Weights of a small mixture-of-experts language model, trained from scratch on English Wikipedia: 16 experts in each of 9 layers, a variant of Adam for the experts.
Below are experts of layer 5 (counted from 0) of a mixture-of-experts language model. Rows are named router (the router's row for the expert) and show model dimensions 0-127. Each number is 128 + 24 x the weight over its row's rms, rounded and kept within 0 to 255. Numbers have three digits each.
After each expert's rows: a language model's description of what the expert responds to. This comes from a sample of Wikipedia text that the model never trained on.

# expert 14
router:113174142146112139149127155113097106156111104107123130093164144147112168119122155112145115113112111124143118139140129137099132144155142111111148122158118107137076134136156126136106185158084087155124117113127146097117158146096143151128172129153143092125150174047102124125123112120135138116152145170139122117100128141169088098094143123135140153107126182158124138089095148179104116121125
What it handles: Short inner pieces of foreign or unusual names and acronyms, such as er in Auerbach, le in Álex, ang in Wang.

# expert 4
router:159096160163154089163084102130123144196126154107132135183153133110138114142145123114089137110140090126149113146097108101142079168149124143126151112135092121111120140140154111134149102133085147125108095109126090146102122141161128085117087124170127080139119095121153166130091121105113093099156143133146148154120149110126133141131163152127135118116107105105115109172106130150148157141099
What it handles: Line breaks, table pipes and prepositions like by, from, with, often in headings such as Appearances and goals by club.

# expert 13
router:118098136117129147124155091113111146098159107091116142091147110096147115115138095125133117092125133155088116088126151141116137148152135167181110097092123151126123185129129116091176113121163105126173144112127127093142103090150170134146112147091151110111128120155119140130124138142085133130112124106127111124168074112154139185163067143155147113136135149115126128172148124133166120110120
What it handles: Word beginnings and punctuation in species names, chemical names, measurements and credit lists, such as Mac in MacLeay, hyp in hypothalamic, -L-valinate.

# expert 0
router:148117099171088157098109096135132117116146131139092110157103172128141121093142107181128127137141108161155177144161116099163117092087130096178105148156107147114114108162148147113160122114148112149166125134139096173149134093132089146119119150144113102128108128091172182122108137126117124096097148087173120157119148135146131117143136115094116115155121139129107161145163111115137123120152
What it handles: Frequent nouns after the, his or first in career and plot prose, such as season, film, debut, appearance, team.

# expert 8
router:149112124111155127128122062100122109094169123136119108101151106144120122142116110161112134145125126097081121095136120109119140140103145141159110105125107165137108144105107135080158131141163121117138157132111118124135106090146102129127080171077144138158170086130131110128153160140090083155156112138127129126162080122146139145147061140108114138168118095137182129162112138138136157113108
What it handles: Institution and politics words such as Council, court, Parliament, tax, plus the Count in Countries and scattered inner pieces.

# expert 6
router:093121152095138145113146069079116115109126072100116122105121118146148148106150114096094130112106131179116110108130143139094136155151144133142126120119144179135160117154128107112209122128097112140143103113117136155116069114131144134166074134118143131134155128122130122133157129136153120141140094118125144158131105086150149167166106107135088140146108120144123129192150120092142137108105
What it handles: Articles and determiners such as the, a, an, its, his before a noun phrase, plus first cells in data tables.

# expert 5
router:168107117111151126107094150124180093121119113150156087120123112096115129135105111159125139179111163102172127096113107184141147141144135150090130114126133083099135087154120139107109155085125140129168173135138119161141153118146136118098128177166074142132114173124108157116148111145163143128114123113151092093113138114159129119111182139132152115110145122120107129135119106098124131113168
What it handles: Single capital or lowercase letters starting a word after a parenthesis, quote, pipe or line break (w in "(writer)", JPN, A), plus stray byte fragments in Japanese text.

# expert 7
router:130144132088136129151122154128097126140142133123137122139149107146168138148143119155137140168134163077105128111157154133168105121124126144122123177113125134124137117127096143108114122151120125135163155142144171122170101118152156106097101116079112144107121089087131151173150128091084089166114164146096144126103183065112120130175110100137139096093107154139092134153121110097138125147138
What it handles: Frequent modifiers and quantifiers such as well, known, such, early, also, and field labels in infobox lists like Population, Label, Location.

# expert 2
router:101120122103090173138177144148130146123091118096148161122060142135100128114118148128142148116160094133090082184126155141147142140160128151113176154106182062135127154121144141168087122130152118109146158171133125136154138120125087119143116103138066156127155125159142142106143128130121115164115106126129128127116148143112141124126143126153124113126119097136144158101153111100135093129095
What it handles: Opening pieces of longer words, often prefixes or short stems, such as dis, un, pon in ponds, bra in bracts.

# expert 9
router:120116115122129153107143147106114098127073133178128184137168131127155118139138111154114132118136107128160169120129098141144157115107119106089127138085128134132118156122129149152099115092119155093107116139168124108123169137110115161129165124121146147147096163161123084119089126147115148095098143141076140128100160151073126185076127118116149184144137164106121099140143117124129149108121
What it handles: Word-final pieces completing a word, such as ing, ed, ding, ight, ather (hi-ding, a-board, Succeed-ed), in ordinary prose.

# expert 10
router:105186105124118114143107153172168154130128166160135128161132111160153121096103177132150119114085166138114116166113137117129119084107129136144140139156153137160136111112123103155133153140148149123074124118086154117109142172125154086145152110114138144136144109144171095152130128141142137110133116121129121105163163158076106099109136113126128116136161112137149079103151191159115153129149
What it handles: Pieces inside or near the end of common words, such as g in congregation, ation, ic, ers in officiers, ment.